config = dict(
    num_hidden_layers=10,
    routed_scale=1.41,
    balance_loss=0.000331,
    init_std_router=0.0147,
    train_tokens=491500000,
)
Below are experts of layer 5 (counted from 0) of a mixture-of-experts language model. Rows are named router (the router's row for the expert), gate (a neuron's input weights, with its number), up (a neuron's input weights, with its number), down (a neuron's output weights, with its number) and show model dimensions 0-127. Each number is 500 + 50 x the weight over its row's rms, rounded and kept within 0 to 999. Numbers have three digits each.
Before each expert's rows: "comes before" lists some tokens at least twice as common just after its tokens as in all text. This comes from a sample of Wikipedia text that the model never trained on. Tokens count by the router's weight.

# expert 2
comes before: "\n", "|", "-", "==", "===", "The"
router:532570509446460428535483524557513548543492442444500460494494519437569562462485473461574492434503589454527501576498569499625596529424494447482467425497600573444507492496505534546466464400447509475521537562594494368449520485490539581501589510524507504505487518522485485508390482464474454498381608449501445504438441384544497542442494479545525584530486523481418508523542425539522451461507
gate18:480519476448459594486485513529545534504536372533479520418478501443457564577609439453468475476579464537491446491520491485468522501457596548474491524423503515503507538402523425558485485435457514455585531551515596469571470510457455540581529563476498519433499482490437475472465620513527457497540530511525452484502590396491432433643523511420452560493468516461458552522476575500512459494400
up18:448508533506564563492487491509527602403572467353497501526451456530572537488505471510499451524424475456464558403580417490480532493490476482512495526473482591509490522499520495511410526538471534544579510471545422516536557481528488457482568472456507444504549514564555465531517487350448503561428468513575461402614489514502473473566488460527571484501418549530501572575463449448417491532586
down18:471450524570415531509439569509483477466447591519549470406493482498478472576526460507522422549449453534511427500561577552431431447444500519564539469542420535495573393608536404502525458581528474533541518522470460529561491522523497567435502483454504574497444482515466556480479451519493451454499441491456602562535473426488475478415553510486502594414457516605533579579545534453503559576484
gate19:534436531462507579524542448435480490421503542563384538561491429510545545502526475401491493450581424522569419562451531448520499552507504509510520424514560516504469586439517389546551590518591545466496462438567420507385504487555463537433541529476473418604506479543483544482544499526391502548501520453469504493478440526469401535577517560473664513513512370527536435514426579384441401486496
up19:542504484466510478489506551462539513536556467507571484436602458468510480495443417515518510553413536492519376547528469476441445559450416446516599598525425548482556597562402493507435488499506422427505490461448450537548529476463465455534465525527441483506476507540523490462386577484531468512468524486524519436511478481553428553502487544453476557543546531472493502426468499523518545567512
down19:382468534388468553464497569545446490480576489581496506544479500534503542483446547484472450529423510509490532424490506466478423477534391491499493453517571530480469406469557571555466525517523501472420453510480402438508498514561513466489496514489575477466411608533565480491466498563478511678433514584429442492602407358451597445542483556534471458510539491513502600461514482458571492424496
gate20:520469500522511512566376524435474612489492411491451488521555506453460425517596541455466479420535445517457601511570555506537462558468561486518471485349542374413575466499525492538511522484525610550477581511572556484576493477535494593525565452521432548468489485519482518482467510504538353458493480503455368548469496503506505496492575510491418469522522506450585458521495431430493551500484
up20:577568421555606497480527576505402556510575467550517614524504475504432490512517496455436480466510502581534481516453520506526503416479529621502521524488494510428530524625497514486524439488457446477580489523539530554540508473509454427598502555544491457519545474482460527532546479467518436561525403554539530462450477505412520377519541429480548448492478457448478484522543487501547464488520
down20:496459563391576502512453491551537418481511505500472451448496576527539542403448573530513574558489520487478455501524532500507518510523444412434502480469527458409584571480506519463530504500442553453492542522517516524483615538528455437538551493566505516395452599471531498441511488564532474368467422559483550508483432526543550484447474484595480594483516490553448463454473541519557442475391
gate21:557568530542574471442433504518581473488522459484497398469425444389567529523504498481561471512549458517566475527551533489556520527496474503474601599465535516465544538488554473479554514489605514555522461447539595512564443536463486407565495500572461530490525514443494508531495477477533615515465480527584549488364415512545506340541569522359524463480490514563583496548522532585559568572541
up21:537480553529539502448398618554518463522452435502536449491550518435530427541497475475571534494470477420508587582514527471548531445457537467491606462535548424534492464543473431535376512572591551507402446550497523412592489491486417475522552491501445572445514557476544477467543538423522480526494520511553512510511538374497423496484494465505539421448423600454527504542520472362421491568489
down21:543548508514522442474513478534567487556527505519409576524533603512433493475546538518475517463559518514627548430441542528515496462504430518585478543410577379592461400396481578469502508503518485470500486494510552560485594386439625532484450476516501565430475477406548415523520553460516503465498480562462521562469520554448505440496445429435575524534461504568535484507482554440468505577496
gate22:487473439609564529494595501488483558584530492508516442577509417510435499465504446469488485488469463554467460555510422563550556501488421506518498557509517563428488472482510410396524512476499483453389436500480522592523450436474468581476603487462388517462527489482519579481555473462471497508505542450563507500591500618437503442605471420395511456470574549447499477496500445504442441617666
up22:440572545499476469517480518529523552482410515574529419509428622563479579447500519584370479597505507585436526474520498493571547475545443530534504524555502497481555488491573458399506429486500463476551495550483494450487460555517468520522544538532461517475428532475503440598554551451482567526470511560453456497534523509514509486521518612452598465490397532540434477496514410469432375449588
down22:500529421526439518509570486524441491424456592479502604458450516453443580527510522599441485557573543551568426455597436527541545384588542448521586552536446494544451448533540545532548627495573524496476459426462515551435513567464532444532510521455512525447445526500442424457527478496554517429542524484490526500574515499558506498522477479562508418544464468371507542549508406558488487509447
gate23:472447476578417583529527570582438482511494477462544500485479530465472495507531473491496430570472529474438517457602438476517516510456550492512496525482463543459581526430464394612479476473533513430561558554416481537425500457574532465366438545480458501418527446469485550555498417499444375476454593470478529565491402554452453445477454482579489549497463551510474586500421448527434542533585
up23:513575524509419440489411553472545438524532477471514516515462426473565515472530469481496460503455545511486567502537524463508548462495451485511492492464604464467442431529499524444496509516523534496543466519448482619553491446552507475606564506517528562476517527451448519533529540527521548498520513448511538482508580544560593483610514502388444500525527577569523486496516510536487415443481
down23:380544458593476539460558556492529474450488495420562599494412572593531473413448566507527473563462573484522617504510456421473451518517426477474456642589567484544565500513497600556521513504494499510557460521319573432499477459446583527550497521565449546459504510511468411460549509476509492514528399593478563430483540572511565431434514438457443383565481469522455483391424452497491478440498
gate24:558491401472555442472476499483599479561548487582488562473488461522543528409426588559502481394476455459439546456507438448452462521444550526499414434433564449575494477450510523543434524462559558514534488534583515476506510532420449469460470447428488491453394593542566459526472484542525505468498540524524488568532563621480442552510621490510437461534468490494428373452587548442448517524466
up24:548492547529521495461415578471478529571608473498383501405497470523502541469448477454548497453426551461492485390534497484567468484508531487531469531490606491383539471514518459533466549486511562492550465383507452407469514508482486601401402558456426442407481556526468447521521517518525551467440583523536591536597530468396516474532513533469471530542500531471487452513555503557500471453445
down24:554508519515606401483509566438447436553481430484484529533570470496510464554537447461506374471494514437451499513568548582449540551469559418518518597435500593454575486476550504477577420570498400539599559416539496428515471501458574551520430572479539430487532517435541425484500422474581468572490564442485471489575465489451510501481553603446520456572479558413438507507537493481496521476465
gate25:543516431457546511491442445565404517515455461578428489411475511608599574429489496456495502530562495560449458613525499445539483540522492557536463475556447565528544431415475439527535464508553602408508547468547523483470497470461536580482471550533468530496524441549565548493385464480434452467533496489450457362458466468566459605417488537545531534421465508478461423585550529474443556529587
up25:485433515509499564493513479430617411473457504466460533545665501406586484492538563482551518491521500487557507507477472620487487531452442487543470458418452512535477470537585558434488508408474429573541503445577524452536469513600506399453549518534577500523471503474429511476583467491511490442427585532497466515494513535480445438549528508379505495591501461517503593425520494502481383500500
down25:563464536460484565524508569500372501462531520575537453436517565478525579458488573537530597444494441515596543525592525562470442525564617532498495447461565527492519514584496528402556536635446547464558542504454455457464495459473513478511391531496494580462423555530507505444456539406530503504510515491566489426492574478407502344471442505495592461545561439497525450522463504476456544556529
gate26:496420510557564567496500513425476525510574552459534453394436531597382545393480492490449492582556500383428395479551506531452529538447491454522503540480499436513500430419471512438523453459447489570503516494507521443379481469540462428473491569477519556459373455519453504568514516517541495459465516576525451414497544507463528501448420666579409480425518557483494511526499547512459425482516
up26:489523527524515555507504564590482485591485533464502477477568483510500540451569572471527432554452556458596531495459593507507520453513465513500481516500508540496516511526580513546438584525540572571531451539541530505479420551494435536490496552553520572448503513508569499535629457519498584515460482485451495563549398425400451471493520419469589493481528565563605518502495430515573478513476
down26:587465522429480484562548549567504476483530393553446500455461495467516493523535489582441510574463468475452520401461482512575574451577446405464388568473495535541497516540387464536594417503547487552584408601445513552465465561339454564506475511532480582520503542492433525499455489486537367401395532524416428510508530472508516390524584436428450539516543556517499508514477512465501462405509
gate27:577521481553539459434449443534400616565521582424471562454580464408559495543481558526553505461593493484482527514640555404513522504510434562510491487490503531409519547548435520479557441441577521432603503508576475509539515591456587531530504433486543470550519475529450541483501571524444520445554433475600483488511564468587569488455447479491437501505511545467467563483459542444425492462485
up27:546519467518553475492492498446613470555487464546553517472470512659464465494468494462459478545528474509518535446491559605499578518553545428484542456451506617489541594466530470462521426477499525437465496431464580432434479464587554520541523495467509400460450505538448559534600413418484577464556414507533541496557525496482462551434439527479565462497531497530565446495471547417535461472504
down27:510549468434502488543506505564495580552501519360490534430430525532551564415533525482550499598454551474550489493512469523484477390524560436512527516467507585492591530472519492555397468518435542562423520427417505572540579535588487532477433484523484507471491580477493474429497561414415508446513441345459472338484566521520508574526469431532483559435517454588424479451449512511488542435566
gate28:519547491552504513403378454501453493508430501428633459480481432510335527445468488567519564512462470517425562512516497511508489426470550447472452544537514549491448479497596522505384489568528516460591507552513492501483481516577513461456484536476444526497505542477456558459499580502492568453469499501517452575570495492483504538465630499472506569459510485534507478504519470372402552528463
up28:435429495437507459540496588416489491496444473446501494497482506556513456500400526489488576466492468507539502514467495449563458535495513449400483491454417425488459503562494423482482473456564543541497482526436555510500542401520451556545530594446469533565496567493510557467491491527508472490548471508349525523570494506554532438517513485492488524568467527517432519441507403533553538501441
down28:559555423549562517551437539545477476500446523562462517519511525525474460580507495478571519555447503464499575518546496413568483527479522624500431519595485510448478499435475489521539497484482485483366484402556462490606562488500489565568541406511499529472455476417488404515557411442557428546534571469512398508374495521501393489488419489512520552475477455475558498576540519484564434512456
gate29:515494402539555524469474537537395492477538522477490496510495464550525432474443545445505529461516578581430499512496509580599516525480450493506553466426514594500395429425516572519577454528494498517553430527466375508449446463460573516446501579449532492504596597567470562541412488524476517589482623530527493491481412577533553531461574448519470578502485446401443440564428438472538591562467
up29:472493472579508432500543500497459552527514450413552499548448507456469479433523473437503443529476496557573504512435470491499519468612561480501398580356620488508437530483558513461457454467499451570549476437466499445403541529491528436539474537518477486523532546480582433474442477543505490517535409574546493509447474437614496440496506468383557592482529459490507467525532515526395508563476
down29:478417513486567511522604477426598446498469490584499531463603442319540453510442513550497529577560430501460473573583478357466565388508488628515533494524445496512428501468449517578469518427471480470459459458548505492599456532528550379528555541480488515496513521633459536552457413542520485415377488528513461474497509486536468563502497460466516540450537515513578502539432465445496522439499
gate30:561499473482468533546526536549497440527506605482491521492482500405494523473509456519508435399482486517537583499548523504516489405484535458490543594501541496497513486541458466606567486587498454485537599491438560577482576574505489569559522516491435527511587477480588482550474516557562447478410497491609563422472514434552553505430483488540480466448545580415400466495468503571520558526367
up30:487488481474493512511488461474436538438385549542454560519550560418474591548474589561527627435513464532526457459432577442450551449483499483503498581491531462582482483498451566524570463504515432459422484461421527455519549461507430470452482456575533430573482538510536547501460480540512486422522536483465560541470507441533645481475453494556486476418444467568451530442434445405602517499425
down30:450454406505446451389631481627554532518464570529373612498496578475481528473491548613456469518523541512469512511425520544537552494458572461579509531518565467513521472448489410508549456519512533517496533532558535515527539535580442506540460509468502506520556530500563491569484562401506458472442475554457412483486489487473411512491484501468562402560594490432514524497446471501502474557414
gate31:541476485456552580501455567437505483495488532492584514403499587468526590524537568454562551496430447565470623579464509442497505417571530543555490457491453452412498522480456530478495498413407550508491468471419454456569564470522496475517458511588492524428488424539477471549502490445553445534505625476503505482543540447491503452525461510561392558535507499505454590544498474552477511474583
up31:486503556465536502498425574509457504500588532463431540502601593581481553420465448489446469518511491480443455409502530406507549537456469464439532526563548497434521453462527424465518447545445525593516578469559440544519474467519509529517624508491449475540464475468502482493535535504505528527540510457572559473438545506494477437608423579611559461462522546561553525506441391441504490584544
down31:518448515486472406559449455519497421497507421522492447484510552507523531512510498441412527640556468531414433515495485451491415486524512397468489475458556592540409447461560404502544361462554501504467493521611495457476457428520423571410466517521482520338509526475417508593552604486417505428472498502487477517508601395429479518448572440508541455572494507407430497442512638591542504417503
gate32:609531473498405553476486470496506475465487505536502541417516473508454435541510408566484545543510533482541456529500544558479560493450563621603467466481561500533471555537510539474543416459620534574425538530474460549574527527562515478474593446468427489550514459511482542491550398504426567500475509476486464447440452549557507532549476405470553520417535446504598470500430570484448485544562
up32:478503419482497482443607505436473421597549427482462490463554650492395461458450496475593487556495552535530469576369507476428554491496545457463530452470460463495412539527520463428588520475445661456473449599504432501493523526616509478464499539422532418474495487540536487528498457442570557394522401578523472498497463529553475537403378504459593478496489506463530528481487574437427503480476
down32:511414468451480393473503491539492461482529427505476549582484529551509486461566455489463455587497580388526515601473509494468556457455476458473513482424499505478509523543493423426546506499420572456464532392486508396481554521538560449505479502540459568538569525502533443593591445425484568517470504535411475493449527498478544563503438444520463517439606519534469472566516501535538510394471
gate33:459491413415552547508442549505495551580448480493558518527545459563469560516485431497492486577439456535436548556592507472488568452467531499488545463493495543502560546504424479531500504396485579527570458528510596462439473500558526464556457439589458546539448552456539556493575470594491412513516459462537508430621561492453489499409501475548579531430548513453543458476448549510552500523474
up33:533493508489523409465591495479538484437522600496521525527470589534494462480440460493554502522553498548459542493470409523471502403417480538426527562499522528568561491454467458505587490512459452478548490558519506413518460508562551530482582538455471495518455524419436379454580538462522550510500468571600442472482546475475501509528498431459567553449586397485602412393496584492587434496532
down33:597467380435536480481502508474443535391462528588451565492581491520506563570535507472466549487543417510500530570533384559528499563522443638407494444435571507596518444433457499464440520468521555424592521514443508461523436554539509464449500528461541437466526438478475488525473539550538463599529493494446427503517435433399427512445521438465457491521427516532548481455577465613465518426550
gate34:490483498488487549420499499545529599434594492579588491456395444358536467520395513529550457426532497540473549524560514391461487577532559562530511445461455543461497514523473517462488446419470493490452460512651526521532405510552599597449468513405580454517483499547525452460492430451463525438511481516558485535459512552589497498474585495432507507490485490509555489552498452490619424456525
up34:391503562464520499531565403526576481501513461514397545541472522515503570523578549569461568467517572490549546456445527494478410553468590496470526514551512428487482469604466531509508472462502381443453502579381520621479417555505475423500435483508514616445498545484510488528469507445583464533585465541456457470527550587554461515574451602425425445532541503470516485513431538571456458509531
down34:547507508457524551514476598471505418500532495434440406421494565507456516482516516469518440579482472589442546526498452530515447443495478483468582508613469531485483545508443540406499575522581482556500483548491481439543425564522432488528536501478518521491471513430434550423410559468525501494532380471500494585445425435548526491467477456569501508516492538555476540471403565450559560457496
gate35:520535437492483514572535362540492506580524563534465461541468558508479466495457499458568466493475524523474484498543383426446462465492474436463554427510451395398518531436421534549564505443531583447466444492534507348439481436460519515460508483469468493472479561466440496513502506539628469472469396473517534526406571493455468553435569500458511518545461486546482417465522593547412540465445
up35:558558502455386449500566476544546576379548525589439482531552495444491530538532426503578504487526510538579452492536503480560448566474519545503524445446519462531543494525445457492430500436476481482405542423463456496512445486510419551488481419386461582581636440390532550469393548568494457479537468605447468467416507423465514545563445434550446430461529568474490545553502440471552545455510
down35:486389536583542480550513423497436477491495433457517554502476572514438485478534499571464416580518515451501525490453487573559517519599459491502544511608439497603558467538473484419523465640454499608554521481405394486462460544553504464502495445567476551462521618489610459417550533452476578520466573523437490580483525463516519570409495454465461544390483531460518499497502484586560490492464
gate36:482534404503482480497577485536518547525454510441529402366382543521440452483556451500503430504510557555394515444529405435414541528487558451505483404568525563505531420456583476580563533513512497580550388437456532553492475506544532457508515515421485550587387558596521482526497513564473540629550520520463546580479437449511500511540524521398532536562515470450533541515525432530468474645424
up36:531487384469499493515450478458514526529522435529576553586569451409473607426473553525406557404515467521564461555570570498418492478474551510533446507554526511479549549494515536496480486419574502517526504514445514540477454439568429524413456456521453474505582509526466508580612496515490485447532506505525564400531440482536468530494531482480494529510493506509485533520572482545579444529558
down36:495494495490487480524451443458461549499502532466525502530600397508444498530492523609511536514384534440461554519561485495524477576510556492567472524467408447611506440474574480461569472408516574521482505487471460478560472462528415506467451475517475464559495438569539520534485496495458474494468524529538498494458545424482484474530477472478527476539521458431530545540540528494489513569498
gate37:548486502461557479559433521564509530433537552513506474495470508564497437441481543561486481500521513456477505408430522423513549431578550409516444428505434478511583476548570359492539502456404542479574510481526478365472453577526556597560496500465475483560478468464559543474597402516555493473576580516445444493488486452577452449507552452440395524543483454442502519545547496552462516486628
up37:568482545456513501432533490361502425553572536524469529532547514507526471583545488458490521403472411504552547489568568514516443478534386564498505422446519570554524467508502545563606530468530532412399539478593551550414478498597547457516505473533501512424525435450514497472506421542483568489539479432454500498515523412522518533478594563391526446421496594492466578485447519511382531521552
down37:544538505479422512407458455521512487475479461559549461493436470463448600502458566477487523483460483633454568572505535529438551474498486476503588387482545446585540488502502472537517457500553558523483484598568561558500495499497490469443457543566496486474504613410493479502452509573517516468575664509485431543507495543560528563566476476428374540524554491433664452508463555508531509501530
gate38:513553491483536438471579491538454525381511453499519495509573487433479526503676468497431556509613446523504396510515508415467511454508530497498529475524525504464443450542526500489564549485492501574532448456447601629457443533480536592438478449528512418479470552479508526546505555533455534405542443546508494510458456463524481477498509510489496463493553542501506432482494489461495492528491
up38:634524486505455458563493597431446552448480501549528441565525487531499431519541457616542403452594468539441519535549546565456447519477554509516500456487468518527462555486506540538467469485481466453526455503491406527537542463484488536431427556485466490474511538452495489538550459528504492492468545582458475593416493503500513560451511436550513505605567469520518462471587472466451474472415
down38:499503512511515415480487517539514511525581518534496476498503543493462533524540535479411508524473407465574428561492460596471524497559479541400457556473468493514483409545485586520469495525487531575449489477463520559569415533418592608445528523431473427421522571461533450478546473575479525415511518497557564474524458542543534400574507431542510510468567495513521431477569500474542531620567
gate39:494579478459503536560467442452505490600595487485516506537529545516547545340586430594525485512468465559438513442503484484460498530454613521458561482573531496522503396467486463433417490466612444472511523520486587580506519495520439440510435525493484580466438490521448489455478499448585539483579493492486503498419426479413491488483554521518500480518605502561595435487448485459621521594441
up39:503574504543489506494558537548498526514566504583471488502551492523449572621553470526398520561501439499506547463544487573540524503520577499521425559399612463536400631518570461495490578509482511521445501539501475500472504529594496511499610495447500442505464539562512583514468549431498494530520487552443480489484565477574589490522437612559545481491484566465445435570468509558483485529481
down39:528499582441538524524441435544493491482480491567452487560507490471482484493360509476468473425433546438502493493446564488486451513466508544468546499499562510548382564612542555577691529477487590490608578594583431501493502521466559481502427522555501388460493459565541472500528474412488496556454552477507565487474547624563484520554438558459563460512512412568499474514609365480474447437547
gate40:579559540516546561496372528595471498471491512552497459465612537546665577542440503506534571479515510465458600541460448465489563540550507541465482525537498485591422557477549495470503486565416590516558455528481575512559534457522508438588574417508490531542500504555450452518526465543601514500419527445564575510549466545516492447516532479581455560611527470606455455344490572542479492496508
up40:449573529484471525492552652462528586607478608486618442507562437517494504499559463500460463529514574500525447446558494465474521409429472454453438552515502542523532565440523501440475523435488502519477434462395436484492520515519523550494524553561480522530478504543614526503561494556419546528499495466493460478609481477569502607471478489475486525485449501522499473536414487502516532511511
down40:508462533487479485514484491416541493523469492478498530515578436491482530509606435521524499530469511494501547481543502576466475558433491475506469463431449438330502482512537505519440512527622416456556469548449389513521482526489469393513482514453464491495418468455528376533503445453450420501577551551419436532565548455462555442374538512418460453512453478506486470485518478477519448419407
gate41:487469518443440589543396529454541468501466504472443474454529518555500546510556460443463478510502420372515508503555584509567502508505542580508556518536485482425486524477453420510530395511435490482516495475539501538494494522516406501452522531549594532437585480461499580429508511469523548558448438408484531479574443523477549395474417555507533540594521560456500491587576485468474477435488
up41:424477472437380480509529510442493565416545567541409490476423559462542505540562544590388488552477484434497432433498607468550472499491517581491532492575507576467669487482478463490560561579563410458607497406482532519584548493464502552541491441570501434393514484499514587478494472522520535535440420447593538428510499475544553503509448561513451515493567516558544472496418441494497491461431
down41:483472497567558447562426444513543478438545445517482509560493480524511525591549445498486443459524478425449476600571540572536572609526490503522390538417396429578585470490516500499555560409503550522498491471523458509528552492471480469585591515503585461506395545576553519470633481560448454494519475457534484508455585445523492543476554501540430491396499448493493504475489539519513490469454
gate42:515534413542509399606529583490499457469417431553486504528573415496461527465552421483414505518565514453568563482469498550587453550450532422495563477447481429576535486459544601484540534537485545509547518396441453443473511455446433516408549516448474541563479560494484551573571550588535492463524462492524522433405464433520500541525586476594549550495557438462491514459571520491542511553422
up42:584521544539494555531495489480448479433500546522418504541556521590472486578475508445525529507521611452502477575667478520578599421511485542456457533528552564513467572554422447506457549465452491529557523534602565421482567461608453426453507442416511427530571466473476444447560438484461532437501495561545463470496448442495512489547484475469531443472429492557541536428481612593486571640442
down42:546542508450435452596462502462550531596532521508495449484595498488421540474557417563400450374392489493437418503453423498403447495495511504445526499522527502520475563474508492572508477485472390528551583379559595486476562493401588579487381403469452479447519507459499466496481458489562538489569514454480472486460480461497577518470610477500561466608491537556530468521550567472488468462481
gate43:484479503539497522500386482498480550501517418554471500455569566421533481483515536438447530550445551480464553495480450498502414498507608552507537478491539554406545430425485606501494561449406517479473511466377476448542549513579548474527398443523508421521522568559444482583534438471444445506481543432510479515506526457498548542406421490430607540586440499544531530573473499535433494434496
up43:506530399511473419484565540495526501469500544526514514494541557540493514415472517520454480557505538470522545399467543453443477418422477536550563645491438438441488439497531444532518468454496435520656458541480433524430577446477481498498528498399510436452506469477573402513505497539551516511517494543497499469506588494513496505465541508498524461593461436499462470553564491521464462496588
down43:517512489509476429452500510494540463419560571584394518469430537517512454372526457515486497471568455557523536499490457546545461401502563484542560493489583552485519448515519558507483574561484546533543547480527532560428503469484659404511543444455530432537480498477554562466509504563481508464469547490550543477484539523543541562530459469534537536473444528400433473570559481508509484386545
gate44:463543570474526503510540557531438514483450393400547409429461557562438477495572507422524515532487505470409578451524570504521371433491420517517546491553557472474471461497495450525529504530594501465429517497500531628581483489442557614625561495485556391476518466509453563530499454465496438526477607504472520509515429597478538588503503363485476502507509473546500497526489518488535432505493
up44:469533526481451493475497553517516468456474596416538566433507536500536464483450499481522605565520576547492527461456509510487418555527451457558452513449533496481536476473502577621507541555537573537477484593550400567537555478524454480549522477503514474552431491535529477521489480577464475416436560503487482491512600430465393534545576492446435528504586489536444579406564470401518547563479
down44:427513519507433412498450486468500513542453500578562510560504500442514578432508450494458487378474486493518585576505525439477529558505502428623459446448469504469494553587483519456533523565593535439572479527502409610469512420408549516563530531499393452510569482659464506601477470514431553522428423506572470451441415513466492566503522572478548416601504478479595557466487573444415547448616
gate45:486517446475456504459480458518621484494570457499502504416578575501424462476548456486584447535490527481500521438520504488448496497441462377402482492506559550564496497516472531462537586494463538417521488522502474389426538534518533421522545518458548449537462564533587548489515460524544542514507490501490479405495528469590442411448458388465499477500548532482548451415553518477508447518529
up45:560530497437578469446520496450487529527464455527484507495464552441522426447575472561503586550463433527483533404466529494495374500557494518553497636530525494515550454523465540582512507489571453463506620487503461521463432497466416556453446519477498580557543529554484413425451474488558571579516396564518466513465511500512509465532389480464521524506548467503503511503515424502525564506462
down45:505504595515527450496557438503521543540467501540483472473536564541448452517506426439499581497461505508417476438448543443413432536467524494504574534505527538444393582572490479546516518458552540483482476532464515524410527526544521475476461460516569506475497465485571493457481477601625408556468536472478487476475430519562497556456506493478528434484506422437542617466499558516548504396556
gate46:495536524474464533512467539512466487401456456548524462516522504520475574524465442454436523517536539466562503420514529429522530391485571465428423632471436463486538492441406480513497482486493569460479514397502455437517533541473535465551531482520542419536342490499529605511431528547453551496517568498545623528518528560503460480495570516494577518510556493386481578617463524537526464481550
up46:490454496487509462477491468530436538523510578584541404481466468493465573509506470505493452529499451497537491434572462448399479463482471521521482519501542571487429548475468460391459429567463503576467499566554487446661569394498489424465519391524555402502500642449441571515475523512475524526550467459475559496414628516503540493519523536590482583419530455550519508520459587467474501466507
down46:466445562463539558566446450465529486532416631515585408542528452566510582503423504587454486491511547613592393485576483543542494464475494439547492505550556507503480535546459513422438505523553486460545566442577510477436538493404408551511558447573590555443542531572520406467509504469481526559454480513452510544495471478544456517374637460564604498458468526511453476506560522443507534492446
gate47:527584521457451525495445461532468492495525557537516522483439492548493466420548441380532571461447539522463474511493554517598533512536557577509469478456475617488567522471471495482510532466467498468546541370517469528495508540555505482501426450498501414570431518498543537550485601426418515441426497519459471505448449492478513546463546456441452522505547471491429450518493498407499475473412
up47:530425461616401474497470544482429564490409499515443386524527488522565418494477499541456526396465481514529419519438637550482474590445476477465433562540496495505470444495477466444550553491502424535506472585509499482507526549485497530485428547443480503415518448560537517463485538485433499538512569570553539479603549435474559556495469536468558487568559468490547467393575439541515554527441
down47:455578569505506444521477513497540484491522465466390512490444506375570468505542518370447522520419453531336464451497500522467478522488529515487464493396514439447430510588497480579529589474522474498505462634498515451431522546466507505458530450519473579446529398479480522483475408460541507417437431549472514517445593531492521514544558495583397441473438570554550455456550533461536457497460
gate48:478471466502581588457527593434473503506474547485460506603568544560485458465426541451438458496515563546482505556559530553567558437573597542411491432502484518576495446561585444536502431496454526372525538526419509561595564529547480600504417489495482549503533538479447448581536516422570522367549476485500537446422521471495375525501553530438495430490508499476436526576433389481445535583489
up48:547460466500580541533471503494458550532388528476522537484566429634469483493419542547493570495451543460498509567540490469459556443601541558386455557513492447472519521457529532584491508478487498442371559525469490523601488440543459549537452487544512475448519455541519626471504629475676542525647459458577627517509403548508488442474505500477501479496474505443527411576466532618440444549456
down48:494565473579455497577459453461505560454421573504402563494502425529475468477521443620556464602517534541432602525547439475549553538558441523480448478411464559429565585433480492490532537416485590520511447510476586570475460569513461507520549510484513478551493497423531541576539472543492489503523537518425537510485414513452493593534496451452504549521567521440506512497583539481587532480515
gate49:422579534592431470465536418530473437439469457571428524565480509529509452584477451520453408430517522520536553457459513560398401577451501510512443479520542525511498523478529533422506502450470409464543548589476525523531477488555427466507454609436566562561350495489497467425464576480467538491503498511409529518498528510438443485475446490456589611429484432574513550469419590525465478558451
up49:459542507530502425510424473541488506430492588530544515467483426496492496543570485528505523545449377541584520478521540559492501560635470458538475479460585549512571492531525474589518535573528468545500584438493408459498550513585514523374523485415498433516501466596497478450528438526612505533606593497391556597423527433523556491553491515440426535508429475557452493464552443445534546531506
down49:465533506553563502544546529506551474502503490480561582443558467504454509514426515471540618429449521521509522447492493483504503504429478566538545532524478510542449510503522455545555486431405550546581489549504556505601572435548410549563537534574469437516513549473529455556499501518516575505467526621488468569565555445483572551436462428534524513523553595515531464451467491410439486506503
gate50:494487536456548490613450528508448437580525435485556423560456465471572518509431583568467428519422515516592545464487501521582424500432489460531423501454522510547410443450465501546554435499603479438478528577456488444396482480548495551431504543530445496499494481474527510480493476475509484536492450514513391542477485513483594462493557501510474543434551487446521504494513407489577475538505
up50:437488503504386499565484571413464492512498463523478408417395509498482512526535514481491557534536530513504519552504444539531517479499500577490415423525514542494633522510498506450420447520530533523554495517512489400515527465450524521527582468505528435513520443492513514601557503435485476352527566470474391496449546505518501558532443451563420481542534582503515592435487497498517540577451
down50:477470481551442562526470484528515453525366513519503485518439511592454424457555551473508505441523476422383451441524494505521483510456544507551504543471579471444499371487573471500556520451544524480434511444536477498517478490485525527485560485473480528400504609474469642499582513552503588467584479455545515588471555479545486482453552480412451543465518403551611486518475431551488535572499
gate51:526595549512504510472440456467564577479421477433570491550527620554577495597495494470489496445507435434513475420473536402494412531509524446560565545535492590524523475541499565514505585476428512518410425495541479497564615478477378480513503544519543520509467479523467431517585496482366520472437465587546532535500427432412496423510510473410491456504391532474405590500469450489538476495510
up51:468489563498493417459431450480562495385448540506461498554405507459462519422451494555513488464497444550545522626486574589517461510491556381454412507492499523426500488520500415517503496445540429506563490500531499501481466477492499510554469552415540506527581521528458564526549511444532552506544543432531537341546450487421477580450461447562547539463516493553451414568544429520492524574492
down51:485390509458505534525569463442441470580551483489490459511431536519602457482511519374486594477503422492466529495489528481431511500580464573495517602456563492535498480545523564422485496492515519352562462484526453506441421462519513430440495403599580487415440433566443547504452470458525457483528522510453479528451530588486473528589524438568574497445514522561500430476459579423571520490544
gate52:493491555538480427547485422488563361411513505554409511563544567466553474501536497398591539468465534499506500625459541578550495521412523457565490453449465545427569585522467468521632577458535513517517457499445549506497465536523547539559472502539489448424443467393594440600511509486451557540480418475459561465503559529584477483419574454482467481586429415482492527430459556504482590511467
up52:547561553516500573550502402617565593477560453555522462486506579541437416549489554502521536454525436452484510502496498572548534485444449426433664538453513527502436490417542487499539458454494465416471423522534457515560551563489468530438446378457547581503420451544526446404564580584531527468467494510563454489548500533447464520432461437552582475567481467444479506472582481476533483579533
down52:527507496488522369483463613577570466481496532481552525428579596524469558430518484592543568476452512504393455457553566438530486571371384534522600523511543508484594550658456550504538488479430536484515463521512504540524463539597487518473479482428545575575521558451584523496535447470647560551554498569496577482478532474482459408439472491555547456517504555522449493549559379515582516328534
gate53:463499482443552542443486514540566461492495516463512520562512432562444547558495559543433502458609531467541532429509584550462533475528515484510478500408485438468542454521577538480500516478551485504537459481484511603516491464540562535622529495475525518507473535520510566522609627560530475429542520541483538554479433387470457499407383552551586527528397451510488494476516507462588420548480
up53:512474533461482545538493567408499521497487532556436511476456536424538467461427517450467506442532485518389511470570431560445480483453488558548415508487538565519472484472371556439527586387531538526541568477664555512453551424512535451529580432497546491520586480439507483520441521426577532508502549565445515456578530619553516431458556431487511431429522532457565576635504469489423457489501
down53:416637439508442521483544538507424479478495491533535483436542440479538483458501603506507429498436512501464479415580476489564465478579433441443455516548522491519419451511461527533508525428489518483542414637550505470476475468510527432453507502459429487417516553524526495487550490459554451552532488504372492550459515532457535481522417436507494498598532498503501545578500433533568443500431